{"router_score": "softmax", "balance_bias": false, "num_attention_heads": 6, "norm": "rmsnorm", "qk_norm": true, "init_std_o": 0.0, "learning_rate": 0.00323, "beta2": 0.99, "weight_decay": 0.11, "schedule": "cos", "max_seq_len": 1024, "dataset": "wikipedia_en"}
Below are experts of layer 5 (counted from 0) of a mixture-of-experts language model. Rows are named router (the router's row for the expert), gate (a neuron's input weights, with its number), up (a neuron's input weights, with its number), down (a neuron's output weights, with its number) and show model dimensions 128-255. Each number is 128 + 24 x the weight over its row's rms, rounded and kept within 0 to 255. Numbers have three digits each.
After each expert's rows: "gets" lists some tokens that make up at least twice as much of what it gets as of all text; "comes after" lists some tokens at least twice as common just before its tokens as in all text. This comes from a sample of Wikipedia text that the model never trained on. Tokens count by the router's weight.

# expert 7
router:159101118133142126144124144114155123130103132124106111116144182120128163127099175155122100082133150127138147137112144121139112117105102129112146125098113099091151106126112080137112082126146102114148115122096096095111140167138152149153121109158106159123116142175137134106145151132110100125141177140116072146135133124101141142151150141143138165164143117110117147111104115153153123098141
gate2:130129141154127153132096132173118134127088131094126126167117162115126128103125133080132113099106114101145139151110126154096120141146127118133144127133129116167119115121087129105121179109100102178126125117096153102148143051100116149092113083144097118118124147106087124120104157107147132135137171125104145138156105133089133109122112176153136139155106153153144093152109147130126144130125
up2:115099136120118118120142126119146116123090109135132106093125113131142132144099128151111144136119154106115120091153171132136109106116146136144097111116130096107123160155130139144144112124149128128095151138120106131090071155157064135170142138137142121142170134167188178159147118138123079124153122127136098130151133144134159141148113093141127105099129078126122188141134099136129159133107
down2:133147151107123098139127150155126138111117109123169115111126167128111144093145138081099132135096106072132133131117110195169152164181099157139121147085126144156174142140086121119148164141096141124095135138141126112114147144136119159112087111081108084103147116149099117118114151094135140103135128125132127108167116113137140143124112133135148170180122120135118162120108144139157130164132
gate3:172122106124153122114129179091135114115142067135097112150092135131133101153081127144126118148162124099085099100122125090140142091125120130070088112151136140147119179131094102143140138146146165190103156132138108126193144124161076132130134078130130128232119145142082149157106144150090169159111139130205127099140110165109099148158126131164165135100121189139099100133161158127130102085139
up3:141132139141122113095132178107134126132124065147155082120132118168151117097110111129126091137159121143114158122128133120150132121123095132086111105093147110132137132143101158095152165116143171121108135151156109117145133155110116134079144087109164174184153143162119151177121099135111149159128149130224143117135123140163129122131108129130140122115122166150139074109113148119135096085138
down3:167102117133128135145100151118109106148120083145109123140156157145158131153114082181101147112113130161126116137094093132203134106135143109131152126111124145144132152130102138093142137143157129138111111140133090138111104167102088136110125126148086096134109147150165109147149173147106157136065136145110110131094134135169168125124097142119127120146093127123115147102142150131160123115145
gate4:129165123145130121095137105081160092121106129175115116127082111108160156116120094111147123173073105119168138156142159135164143132069141137104151123140098120155158146119151146112173099111123106103113124107138135089119160131097117133160146142141144113114141159164148155124120135109129143142099108137100118126137107120150125099106134137137125155136113156121127153099135163141146126110116
up4:105159148134115105091155128090131085116101120145123152145068119141123175147115121125132105158105136141161139123107119124161138140119153133124158098157119134137132110110144109139150140104113074130127148105121142101100116147094128131125129159170143123107120163158164130165124164128100159107133135105095103128143118122107121142148131136157075152125089169124158157112131148139136137104139
down4:141184085156098133094113189089125134143136116133172124102121128114139149139124120102075142137114150155133092176167161143165123117105121161115132111125099138125159158120099125131118140160118108127127125093128113139105116159152128152124088176160187111139121124169160123134128144113102105138137116108117152135128128182100115145109166124109141116111115116181149175121131121146138111157118
gate5:109101177121112137095137151088128134108126123147115107113080133116111118178140117091109142085103114089132146105143120108147144102155148121107149132108081123144144112154138107137079160138103091163082162083083146123131127189162112130132127104136108114176134145111145130121124090128101154140084144113141069114153082130164125126120108134114113103129168113108149154151158120127154139120167
up5:103074139116130137122144123138115143084133114110118149128140096129104134120133125075122099118095134117097132107121129168148124110144157141154145156132089173148126161138162137122111115078105097156121129135087144141127137206147132114125121138177124110161119087149142186098161111152125147112104177163111088076175118114168156106152115172079124121115111151179126148151152162106117090155135
down5:165089136155098187126128102139131127166113127129131126187143154114113131099139126118123120126151131140131115105156133149146116088122119158172176122143143128141106134143145151092118092116147148195126163129090126106119123121128135089134164117149111122120138143157149123095154123211142115133088115108136125160189116157130137113143135115139129131145141117113192123133161110145112111119126
gate6:113140165145126135128143126078162132120160178143118161142114094105092134118112137161116133116117152167132141139156146107143126110118128115116106091126102076145108147137139029125128102118126088139130094142107111113101151122103122149116160139099145117154115155155135111148175093084189164134138157106143112139122087134155135134125162114081121177106049137128151112119157109147096126085127
up6:137200157114117128154136148102159123104103142104134183107150118164114121124091105162155105168094170121130148138138128124163110107138126133132130100136153087132085141171108113126171127109103146150112103121137140128168148180096153140070131135102161114110115130126125116124135075135073157145154149141152122107154118111111173084116159135112123115126091149169140068101123136176127108097172
down6:147087117154117119119120098147172110151123134139149146154160128147165138133099141145143086141128116156104112120130111117159130136141131121128096136106138166131127119117133115113135143141155103111123135142151135116098109137114136153164138139133124144170088182098100162135091139130149113147153155085128110118125141089127143140143117131106154145139134110095143137104177103115120094144106
gets: "a ", "the ", "an ", "A ", "The ", "one "
comes after: "of ", "in ", "is ", "as ", "with ", "to "

# expert 8
router:174101135127111137077145103130131103141130130094140148127152116141158094137140199117140062161151144129145097111159146137131133161136136124142134160091148117138116197122105083133163167095154114118136135123143121141086089098064133115121095136177151115127119104144144163139121114157105105107158091112117136066140144165132152154110119123103137170167101152135164147125138146135140154150099
gate2:099147122110124090085153101116137083161133102092153109151135063137124100146127119101096112119133120127115123113118106137164112084120116066084143129125125141133122115097140152122141114131128132101160165165138157132134124163131076159096164140094121118125116171097163131157092111132111095147144077131128105138116113109135156151092120143126135123144137167116120142114121151120108141156175
up2:108156146115145114122187124098074143168133141092168115169178117120143075133109147128146146104123121127109135165101136124126139125105148136074170142118152116112141144141169134123128143095117088127180107186143152132129121112137098187098101167118113125116104165120135190142097068112098085090115099158165096130114127166145112131090131111155111113114117175113114174116110191134133136118152
down2:122151170189120128115079155146151150146123079136146150130163120147147159141130140159133123140105117101107138100155096128139160108181131128155112126106119143148118115076154126117109136160132150091126110136136151100161120148166115123147138149117144123136128139140146087150118148091106135146079121109136098122152137123156112103108109093118136111138146116168165132124157134116131118128109
gate3:144079160097140146126120102102071130106135077181101102098170136130146109104137147088101153145109132158079167136122144145097143105111100161151124139085122148155172132168110149123096108078112114166152105152156149129085156149129105143120124110127143153113123121160138136132136148110138140141162085093140120116116154098136127127115137151141194157188097111112131134112126140138113162108149
up3:119127077139120121103137142141163112152108160099138148206114102120107149141106118185176126129135099091184126122131153155168117128145176123114121129173122122093088136104154088111133125158153146123094140097105086130181107106132129111159164114148119135137097120133124118125117062134151112136104153151121148105111105158111117110187107090088068113081138152146128107130141131126126125119104
down3:142101130129133150137132113115122136127120124125095109115155136139133153111141120100158127151148105086145121135100120143106127133129147153146163079177169150127135161121095138152150124133117116073129156126115133122133103109132123119115107126146173117116156140127167140118088154137124121150185131133147149162162109117073155134093120095098158112125104118101119112129079146067110141123141
gate4:102137145153137120164160131126130142133137152122142157136124142107119128064110141123093109117127119167152091107107164117142172135139118108124160128111124122160132118115104110171114137117119148119122148111115165153134139169131151138126159168114195110125132115166096111146133146178104118104166148138121145132104121147113114123156121139105149160161126114162125137117128131132117094228125
up4:128122137156177155122103099116116117113120128122116133098068149099151138115131139150137078106083136150113103115130137119126129166080132107133095136135106109075127135138162082117120159170094151113122124111116101114094117103121140122091110121130137133076153144148106183134142112137131123135157112104159103091130156131136140143171135103147153091092169126127141100137105137116122162129094
down4:128128161116120162143125131137090097113146169142153129136175111158107154115131089153094109093117153106205129125127168120135100173141090149122138132137133129105142150149122135124103158155106129128142162127117149128139130161145127159110117081102151123110097118123107141136147115112140126124139115106166156113090134109131090085122122165128131142160159136151120161137158152152143111108137
gate5:116153173056123142102152154152180132091152150117130142126094142101097111127128156157147137093151093085114115159144146117132119163105087126129151144177127134122101161123115098097105152114147097138173142133140097136116147127158121115136102166179124133108132076095121136134137148120093072153129153124147110160117102129184055138123175155130150109120108123127122106154187126124143113163146
up5:099133155090127101118100117148158112081110129119072090105125146104131145110094135136102111103139122114132149157130132097142140126123098073135138121137140137115138158143163073084094162144102124137147148133157117137112106124132162138117110143144124121126157092104114111143108130086142091175128140121145108170139145123124118136133123126185101115099082076144134163085142144158119054130138
down5:124176097158144101144148143149117114128125111134095157151114161112112147142125138120152114147097143042100153108160122122098132155128149133131130112150110116125085130139110159124125125133117144182152128102159127129124134111123080160119143137104105133128137124142101116082139148114108084125125124112136140120144081107197129091108138112172147132122115162125109120099193119133149143103116
gate6:119115171128108095151129155119146128109101121143159130169147148119126115089172130101105075158125150112194133139115078080116095173093167126125169123126174167161079129097164123115145107081116112136139153084134106150144084139125132124150146119146161110116144119133104139138138098117101128151090120147117110126131077129163124126147128095139156154184120110170114130117110132124124166117108
up6:117108117154152117125136142145146127148105164147067111138111122144145135083135080147116094110135121160168101156121107138093132127136147140132130109164094156122171140100145127102126137147162119125103137110150124136122088119131075129136139105123154100126126118120121102111094183153112115117110142147123167150118198104113172090149125118125161148184125114138107123149074094154135103121146
down6:130161145180144105100108126113094118130149132124171122113139107155183105108098101109149166142165121128134151146101126134092087125099133156155141128182115137110151133104080088097148138145059107149130125119085189125116086119109144125104114088148134114135111109152148109141063139118069119119127122131107084151122112115133110177102139145111110134138155172129112102148117130092174149085111
gets: " ", "0 ", "— ", "k", "0", "% "
comes after: "| ", "; ", "ир", "—; ", "have ", "it "

# expert 1
router:127152142152137111118121147138148138079135144172112114146107124147109183107126114122148139096117105171140136103097120090140121100138162147121108154123156117152152126118109121098138114118143152113151094111090128085119122134117108104152139084087101123138111126146174116101092131103114108123108100105133102126123125147141111113048123097104140146146145181103087111149104147137152150103150
gate2:089117111148123125145109077088129177135128135124120145145146122136132154140107113151085150142104118124140116126148146107097181135132135170112146113075146101095137155161122154123144110142116096128116087118116115113144165120150138141131132095110165120103140106126139075174098110114154113126129120113113093107129126138145166103133153155116144206114126115167134109186098111102179115109109
up2:156157130148152133184131104109189162131107092128099127136092138139160140113122140102118161176168125105119117163143112114113141135164080189123123134095118131082132135137110148137135123081126131118136131121114155109144091132136130200137166078151153152120139137126120100134107122128111157109161128144121158094155129144116174128121109136135135152128147153123124125126110129142136075133084
down2:131162143123104130122162095132134142087145120117138089143143066110108130148179150130152150114120102130136147125123105141096140138155164124062113133156131068157167095122095090124100079144136114114102128144115112113158152126214100109102147131119092096141141137124178093121133149136130112140100150082134130080121133123127138148134131153141117162098132128107092117106186117097145155121182
gate3:119123167140134133116129093171110155119143120120158145132106149123141102133113135157130148117139124127113169098116099167099112129149125123091111122133159165114140136142152144129143171162150144130134095111109132150093157092117111100131142104107115079135111106145088109145109138158140136142133155128119117156089142113130183130096139118119132174137128117159110096109134155124129159150069
up3:125136106123154128134069122161186132124102144142103130080140119150125154128105118121133112113123066137123115128182155125151090103127117113114137143139083137102096116152128121191107124135114086106123162143145102115146128142135163126131147163146119090118188150118102096169158118152123144135108123166165121123135162134155080162116094095161133074106137127113132081122092092123094124129113
down3:104136107113128113138095132106064136106130152157120123161137185137118147109146176112117127102146144147112061120137141156143112099117135153105146173154146137090132092119137121123130135136070135125123113121159092092117149143132157119126147153151128139079102093119123117114130136102135164122099128180110125082102064148101105135091142136149112115118172141125160133134092135121139111105132
gate4:095145131131134160135117131158105152107141140152119122127112098122152118135132127125116107171152141167133124123113180114112113090121123150154147136124099112136163158163109099119149128113162132080139176133154124113129123124103136133165116133096108144168159154134109108128105128106140124155150116157101172105113153106158147131101126118148082128079104128102132139139128144164151130096140
up4:148103105111108128095115116126127113131163133138194132113127125131147149095153108103186096087127165114139188151136118140150139130113124100109117117113149136122090120125134152123084085113099181144124094133115156122104115104165115093139123092122155123119087125168139103127172133134140107098111163108181104165116107104077117139108156136090124159160123110163144096094133118059106140151130
down4:146109135123099109133125150131126127112192135104132140107120123130127140105170091168128110147180123123136153164143146139091104160085071127190116127110145136138101091087096149108126085162129137149060130090122098112147137160154109138096127110116100125147099150164149148131122137155110152116156149137157097118133137134086114124152094120087174107160101123093151114119180109103122174109149
gate5:142092128120168188111113152086108131129073176156134136123139119174100150146129110153166118142149149146134127124109121165154102136132127129143143126123153169155120173078129124091118133098102089099151126135135139101131127154127122159167122154117116160135154101117130101137087110148088122111115162145142142094143092151128117145063203082078122113144123115099099159142112114078134088150110
up5:092088128143177131137154119153136134145131120168083170137112110175153157154113118168138104152125187081162135129175088132143136091154118100131124134141136165100146128102122128147119119129150089126139136107125119085131175117114137153140133165132092135141094126146091128150122116143130146135106092145144118100142101139109206150123129083162131132152108104093155105116095121105135098131131
down5:103140116145160094133118145122128117084086098115117127122144135135158151134132107145173111145140111115125140169127132107157136116135118117128102158161171103130120134125134127113111142133140128118129151155137102129113132170113143140153154136134149142149095070165061139127138093149147158130098171125177155096137130182131113091122140123104141140128143138104160129091166160083150131152106
gate6:116105136141096123146083142141113127119129127126138159126124121152078098125132125153160180145119143160120084131104084116109113119112116148106182152153141121160125103084090124135126123121107182119148137144099118114123118142128149144135129135094070148116127113159104165085168122107132151143087102113181140097097156126074115107103123137100112107135116150174101135082129150113167130124124
up6:107158135146154156138124123085133094151142119134125118104106164138175143125121136124094130087166105156143110067124112111117119119089116167111130125106099151067145118109139141139142128139136098135102091155132103132126138110129120101124121151121090113103135171145147135154123098143115135155134117113105116134114125124116166125104138121151147144137127123130112131181119134092148108113123
down6:091120152138103116149096110137157133114120186137091149114113148137114121116147087148153133110142098090153116136143112118123145162127072164127074096117139129140130083130091132146121149100139119190141140095119137122124101134126159084146112136103087170133082139113098130150123125127157147107130136068139134103121102134128135147128166104137124108099153167130124124124143149122158108112089
gets: "\n\n", "\n", "also", "0", "See ", "career"
comes after: ".", "==", "|", "===", "=", "== "

# expert 15
router:132113113108137102141117124154148086103134097127133122135119133118124142098136085159132134101126149156135078144145104122108123155156124150130173076116103135082120167135140179152166099165140105146105120158089132099197118112141117142135153146122120167146105143141174132084135114113148104117143115136155140105107143127117101087144112175092090094137167122142150141130113165136106136104100
gate2:140133187104116140100097172131140147080107129130098129137148102138133152118119112126147120075148063135086148135132124081114138115111144131116117129139108134105114121117105111129120129101112124139144093180124128093173147129113104102094119177155124162141111162133122143108154142135148111155139078082133104101148145127123152136158136132125155062134105146154139044105117124123112128147118
up2:133112174111114122098119148104136158081102116142110141145140112142132138104079116134153105104149091141099150134112112101120112111087131108126142131158119136138127103111111104145113115092127110134152111133130130098170131122109103122099126181149118144130091133140137142142167164157131119124136072089131139089144128121147138139129148126113172092134087140143129062118108105140095118122115
down2:176105146180143116185101091129129092118182118131096128112167118120106127123144166136160073102111151157165147096143116115127113118123144137131203132135107107142106125119129141108128112122157136143124146141121122104144150166130131113093136112134104079100130162118100170073130134133176105100115105135100163154110156116153118112126155112165102120103101113133118163156114144124137138131127
gate3:099126153110173130124090132221122162152112118121163145129164105129133145139110122129165120103090180146116132146138116146103154114110156123135085059141126138113144162144115177049119160130072125129096110099127105136156098099156114147122112119132148117097140123131173097101106145128131132146095133116134170137157154151118117132134177119107163119114154149114178127087128055113122128127154
up3:168130142153137121124146129119127166115159097151124138157118172099129126139136116092133128168111073169120115152165122089154136143098115117152154158101114126173145118103102140125128116132168105112114121143160118130084126102103146074159155100092167146137136130139156116094136118122192129118112101117139101152145037126127125094187135130185121144148113136139133113109122159149118110123124
down3:102109172131107136146138155095106142126157115165178147137139097124125142110112146127137118136140135118112127137115148115122149171152126144118128145121096147145153127132123126130161116131109095151128140127150152143140142155147139102101154124153144141108085168120149173147088103108123139156140151127147142130176129154096125119137100156082075150110105143130159124117129091159130139143152
gate4:108135153122148082130125095138108063147118111142110150096120142110148151085095140117133155125162124141126161126124157093103157133128118128154149104128128154126155117121090140140125114114150101132130160127102069102107156102150135122086137153141136161092147142130156189127171123098157190113127112177073152071139118157125122107116107145105112118119099119112114082144101160149105109137107
up4:158150120086118120149154161087140154116088132122127121177144091139106107159119141099142122160073139119106157107157148121106129136124135108116111148133093094177120135149142103101115151135138168114139113120174151172135110139099144140129151079129115100108115111124099118107095128176139069146129165088121153190085097117103121139114112130124148149106105177126146165161174127130162143150134
down4:105096145122173103142116151117106119119145119089151112083105145144082178164141153123093106147148105150167117136141168122071124095133102124127168131119114215117118097185121139112136131141083115078129134092118143119125100123097157150105103148100135167094132155129132107119142144102145126137164122128113154080128076145148156116141117123135101117114105126151106129190112137130122094108166
gate5:126101111120110133119144124152145091143137120104103148197109127076130136152136161138137166129131155162140123095130106137148137133109119143160162138113154134123109088086122170150149168098132160132126095106143122126140116108115102139167133132083146097103136082115143178099149111141183161137104129153134123167100102154095136187169138096096117123125101150121106148120149133167109140109084
up5:147162132173121106127144135085147135125103134146144082075132125196139120119113103130109093136131119086126130168130150092105125104133141111118108135129126083157142164111111090083095110143121120128145140131113151139104114154083148110086105145161107098145118146143120089180105133128097103106100160131125147087143154109140147067108174115158157130124142103109126127175107136100133121168148
down5:082063107118133109112127104131161080085142050112138138144143127127124125150104153127100132096083159121119085083134117086097146158109115063140132116135142157099123157093116134140106142114087163145132117138091098153124178139105160119156143125143098100123101151136129189160128127135114107090111137152113140148154123154102175168145146125120128137135135181142123103118114153152120117114122
gate6:131139138083116133111138143168098154179155127154129143108047169082104149071153130116131116086150086134155155146105105161103128150139136136126147122082120120160116106103150180161164107124162080111136101126139156077156054089113122163133085130095133141126146128123141143099107082102155131119101112054131130115138108151100141131139114149140090084160134081093050145129121112108134133168166
up6:163122109083136125151135119144118180129125143125140099140085155138115135100113150141125116110149120106149145155134123174122113161101115167095112136101133112159142100100118157128128149117158090122128144118142135116095091100118099130141121138097130136161146138110141184101080067142124113096144102074132143123169125147130136128154106113146127136173125071099091145133117096093097147165136
down6:090085096135115146144113101130091097178133166114151097152152171144141152145181122123171158163132123101125122125155182154137148088103157157096109119090148126118127144137143129131100109111147140132162078116149133149150133110092139125106107104130153163146122127171130063187138132144143132116148144131145165156121107121085144113124135117175141120133101086149163141115084173108123108116134
gets: "= ", "family ", "The ", "is ", "=", "n"
comes after: "\n\n", "the ", "his ", "The ", "s ", ") "

# expert 12
router:136110136125130131146157126086109151136129127161154163137128091134126121130153115109141133159091156137141128145133169137171170128146111092129145161146114097094139106132096157138119165133146166180111131162163114133089109097131159123127099138152134125071100102129101121158116137146082141108143126161095169092140133147148103066183104156141113110065081165154145114116076131128124062142108
gate2:133112171127136143120133098145130144127139131120138138118172108115090114114122101141113153149136140153149105130082130120098126110092124157091101160113131136130140117096116136147153116109137166125129142121151135134152136124130092142108137162140131126113136140092080105129104123171127182094115151114088151112104096114118088149129121098124126163099103156143136102100118162126130114109128
up2:133138084158110147130121189114145078150146133122121136129084147130153117123129163095141115095129079122076120151126142181169169120167155118146116096154128147144103172163151130100127150093138148142130120146118118159106127153125144140134129133098136133135135171124180142134137159075115103139130122126130104053175095141089164118079135124159144126133149094113105149172168098130128097121131
down2:081141092113149163197179123093089136149151117126183076121122118109152156111140115168157151127078111105156138146154095169177124128144139092084180099141117119130148109169129105153101136114162116117114155146146156108100127112124160130138124144131133105148160133135162124131144101100134142159130134103137146085129124105163124129154135140156155107153133128116168135111107115129161128150143
gate3:101134130070145151117107126157136145101133177135160173150169136127132118120112133112155112127119094153142128107106105159114161161113114145105150099100147093124098073130145106110108101132137097119124143109108093100123171126116134131090165134140131147074155123130111117128177172127096108112130114197120110121178111109164170145121126097135159106099134100138126125137140155140115158164124
up3:142142111108083133166156132162083120079132125122128085127170126127152180115134135127126105079137098116117132093130143117125071073119154118132124132063175131103103123099156136110133132155129077120117182147099104146120101120121119162185126149168118115082122142162124124142159116147088125099117085080143168162138167133145102126126133108115129132133131166121167125098117139145144109120147
down3:141145097151127123165104141113133109142181113120139109127113153152137107070124153161140088124144125147080092098124106126137103065120119121106101134106083101120126113137111143120160136131136128137117140112141106122135134096147164161134140125119137123092107160141150125103154126153109178095132132117112159094118175146128102133090085110095115106111140127104105127110133112104185125173147
gate4:120088151149112125136108137151159158127168124124157152103079119116143169128176134128109105138157142175127133129108121145097149126139127169127092140149116147107156135156105139121140131172135114197131124083148147147166101150116124125139130142120148121096132147114144136171109130217117133120087128102133156173151156112119124140116142145164105096144102161148133144121114106093137116112118
up4:125149134166136148108137113094105092118112131126119147136119143139110144109124102103122095119135147107115140083127142108145137123100134053137113108119164094091134098132122156119138140137141149113154097108090116183091121127109120111164147151129133119111121110112127135159111102100101118102109094133126136096095142170126165090142102098132148116128157098153064164129093176128135088127125
down4:138132101127144174137160118157086151109165139183102117122148120134129093115145095135157111118167142105118161133114152145137121115178114073115172111090144096210149151119150197112122120157142154138189106165141094095133100115143151058094151100154118103164136131119102156103157156143154118130112112105157137116106052113138164152140123100125132136090111139123160100141118145131141137142119
gate5:125163134151115157118140109150110136172118129147131109187127093079161065065123161134121145180096146124137158146133142116127115108124134130142159165108143138136135132148135147119133119085114144125174084128132163153148172132125125151150125137165111074119161145153172084107143118132136152126176119144134144142117184123126130099142127143122150131154144184109153154112132152104119118108192
up5:130138136164098120179159162112093156156125126151126094122151099117170121108160123126124152114113132130143149141067135162147100113152111102154122158130174149173138102112143122159122090080122093113130159110119108117109111121151128146126128116160097119130173121165137115108150097140083097087147123111130141124138219126137079119130153148125080124120109152106136162143149136125108134123139
down5:137165151096150147125127130130126159103120120146120112142159125097121116140112120134165100112145141144148139130105160182153093151119165118098105111141166125103175125113106124130078126122135137142139117124100117112098204073128100144168148129103068142097082159190144133137106105165113167164159132145091122120059114120093144121114129152151145109056120124117137135117165161089072126129129
gate6:159120123147140154120118148116129096142145141127160120107139150129112125072099131118163147098149150148140135153161137129118204109108124127115124097161101144088108159090132169170107121099139150134111135122126145101147124172093070151146119151131145153127110082153132137127099128080109128114099128149139130152152108131089129130134120137096078113093107146079186130113103139099162144135123
up6:133100170110143165141114174097166088156149121141171135093092092104140115136148171141127128103131165145140117104145140124093128082124122129108126122064141143104130123129123166086101141133104118124102185154131118134108089130110135121145118176142137104122119132092140100113094117128144097103125148143140083143138147138140111124119146159153142088154131127172100121144114159139142094124123
down6:152102112119147140107128116155127125118109117114107137146155148138131184127121138117125119097126129146082115156099130174064098140156116122083112106108135092131127134187081156106122132118113172118137139100119098130123097078116111133150109111124140163164141125155143161108125141111145108113132123141124162120146107124098157146115129160158133095122100139117174140151117154140130128113088
gets: "that ", "which ", "who ", "when ", "where ", "he "
comes after: ", ", ". ", "that ", "which ", "and ", "to "

# expert 2
router:132149139111132129111180106143129118177107100115100157136117086120147097150128138144115129128156115096138098149132127164129115199138144158111100134140131115136128115088117101156133133125162164137090145148108116117142172126145129118113146180157157158146120135146130165183128124152176111121148096124104110134153111104115179133119130154160156127161152122138113108104113141134114141162125
gate2:155132110123110134116118139105143165147112137132138116084125074121120106141160173139140090121109135149124146149109135157162128142110131102128144157122122146137175109102114142148113130122126094100103159118150095124174140112169085135171120151101117133147131125119142148120145146109153101106117147153145137081138126154154152118129124112131167141170158146075148091142147124103087140142121
up2:093173142145141131161123135095140133102118094129130138100127150117116132107156114153158108119117109110122151108104132090116157099121124147095165117144112176086139144124113122140127136074147143107138118136126109120143148096150138124102162122111118150129106121080113110115164110105191118113107192168093127140106131175107172110150131146118149122166104085108123133089076103138113218145137
down2:094074105128155127132093132121129155138112097099086079119157116133146131129116095062146119167113153104162125119105101107108123101138099173124144148175131128138137121101124125088129153132115139089115124072111130155157114105088140105150124151112143092104138145099138095106139141113151140116148150142149142067130113138086081082129098153134101156097133119138090126142117132144141158102135
gate3:107113129128115142134155137145107160082141156137123115126112084162142136144109149113168137105127086163113194153170127108144134168116131112106108123100127124111131165143123102096160090154134138101125097094124101126167128119131130150142132115099119110106123149152164137154107083123162147147145178128097146084098086134135119104157142157109150102165142162168142114165133120106123111137112
up3:148145128164057099126128113157146125124147119103140130105136112109086145100121123115079162133107095148132110096108113136093090121166130151086118166114133077147120092129143144149163163172153095121100136132091140134084121140142112130088137156120152142145141120109137136151093141136137140136079124158121113161158092114158143122145099120164129176109139135123128109132115135120149170112114
down3:139113080131132110120138166184137100088119179085119125127133068092103147121149139130128169144114129149120106117136104132082129138146176111176075158105129147156091119140148150149181176143115136137145134178127158142165126119121128152119135152083150154126150148142127128119107112120125127152143164102141166155142159110147134128109115127128141177133130144141166098110125143099105154070179
gate4:138126140129141121139110140100107115133120122115161092114143128109151130136137189124126146143120106124174138101120109131163179119133136142154103087140139201175101113085147114138100200104109124112121161131165133072173116100136164090100097106133143116130105122131175133134137126067106125139132098130109155159139121137122133088105141123101112113151157126133148155123085137121125093133097
up4:120134102096093161132125119148079131148178117129157125129152101141180155144118115086126093132125136109145132150135133099130142122132139104133113122172091171130133091145112137175168161102099123109104168141132114138146085146123165160122147126101161154104084125133160109110093142130111143108136089176137116169109160152144153128150083133124104154111141166082119132116142110116134144145120
down4:103169095145140125139109116126193155100128148149168090115103182126169121146135107113104098132118137120133156165116081127082075079104167096103121146146123139104129157113148105193085128102140118140137134155139138143097107102125112117150122134120144178161126103156159149171083147113166142158162139131150144131123121100155150140125117160170124146121107112146154115115133157119140150148083
gate5:138136108157158176097078136121095133145111115108152121115124134121128111157115141107119120089101125125120138104134180154140130153097169125113093114079085155123151118120125136150160116126165113121138155110144100118199147111139133141113133124142096120103114117136127143148116091132136098100091122079089118120108139141157098104152143106139134106165123159106128134115136125168101145133115
up5:143102132161136143171083217120134164132153139117147084103170064106100122132178103076062109096124129102138157078129127158130143139128174154136116108136109162121104114090166139118150147150159086104100132113149137100133106126128143141124116101153074128147117145090084151116119097152140139151164148125129100115097150123167139098146143152117118092161146107133097180121136132128112116127149
down5:149154109119133146085159145111092123119120135139047185118116136101141133146133143127134129115120111141072147151103155116127096113118148082118141139115127134088168146164101130081160158165131122141141140092085076111116130140161138138150145130091120144141108127157136130166154120133116119107138137153141131119133162146110137110148128088158120141161118135134141137102138133117139088152147
gate6:092106147135151118137134141111134123132125164110119138151135151082122100098107116145126130168087151162118178095143127081128124102113109153105197098149117127121105139118087141144157141140154145110162169099131124150123114097128132135155176148150153176151144174178101109109131120149089112107105097175134149118195118156119128141137133111115145119139086096115131123129112123120124122132118
up6:136138150117109129145147177125134165116102128090095112151147162171117097125163094141114124156083155113099150143130126144124141106115121152104137097139145142142159156117123114143105131111121133170138112112122130150119127096150132163097142135135140117163119109130083124151121105110113104125104144125133200144141131136096169082133137177095120158114098140108152134111135114082118126134121
down6:121162155160141113101168140156123179135152125122161129150143061170125093108108178132102151130108099093157128105102141132111155159086115106091140124162111102120120126124100103152107104126134086139109081117162178091122104163134124142126130106135129106124095155138137111136160113132144130115115123096105117115158146126124128135127107143108175142145136124117089144105128096141087152125125
gets: "- ", "| ", ".", "/ ", ": ", "• "
comes after: "\n", "′", "°", "″", "N ", "- "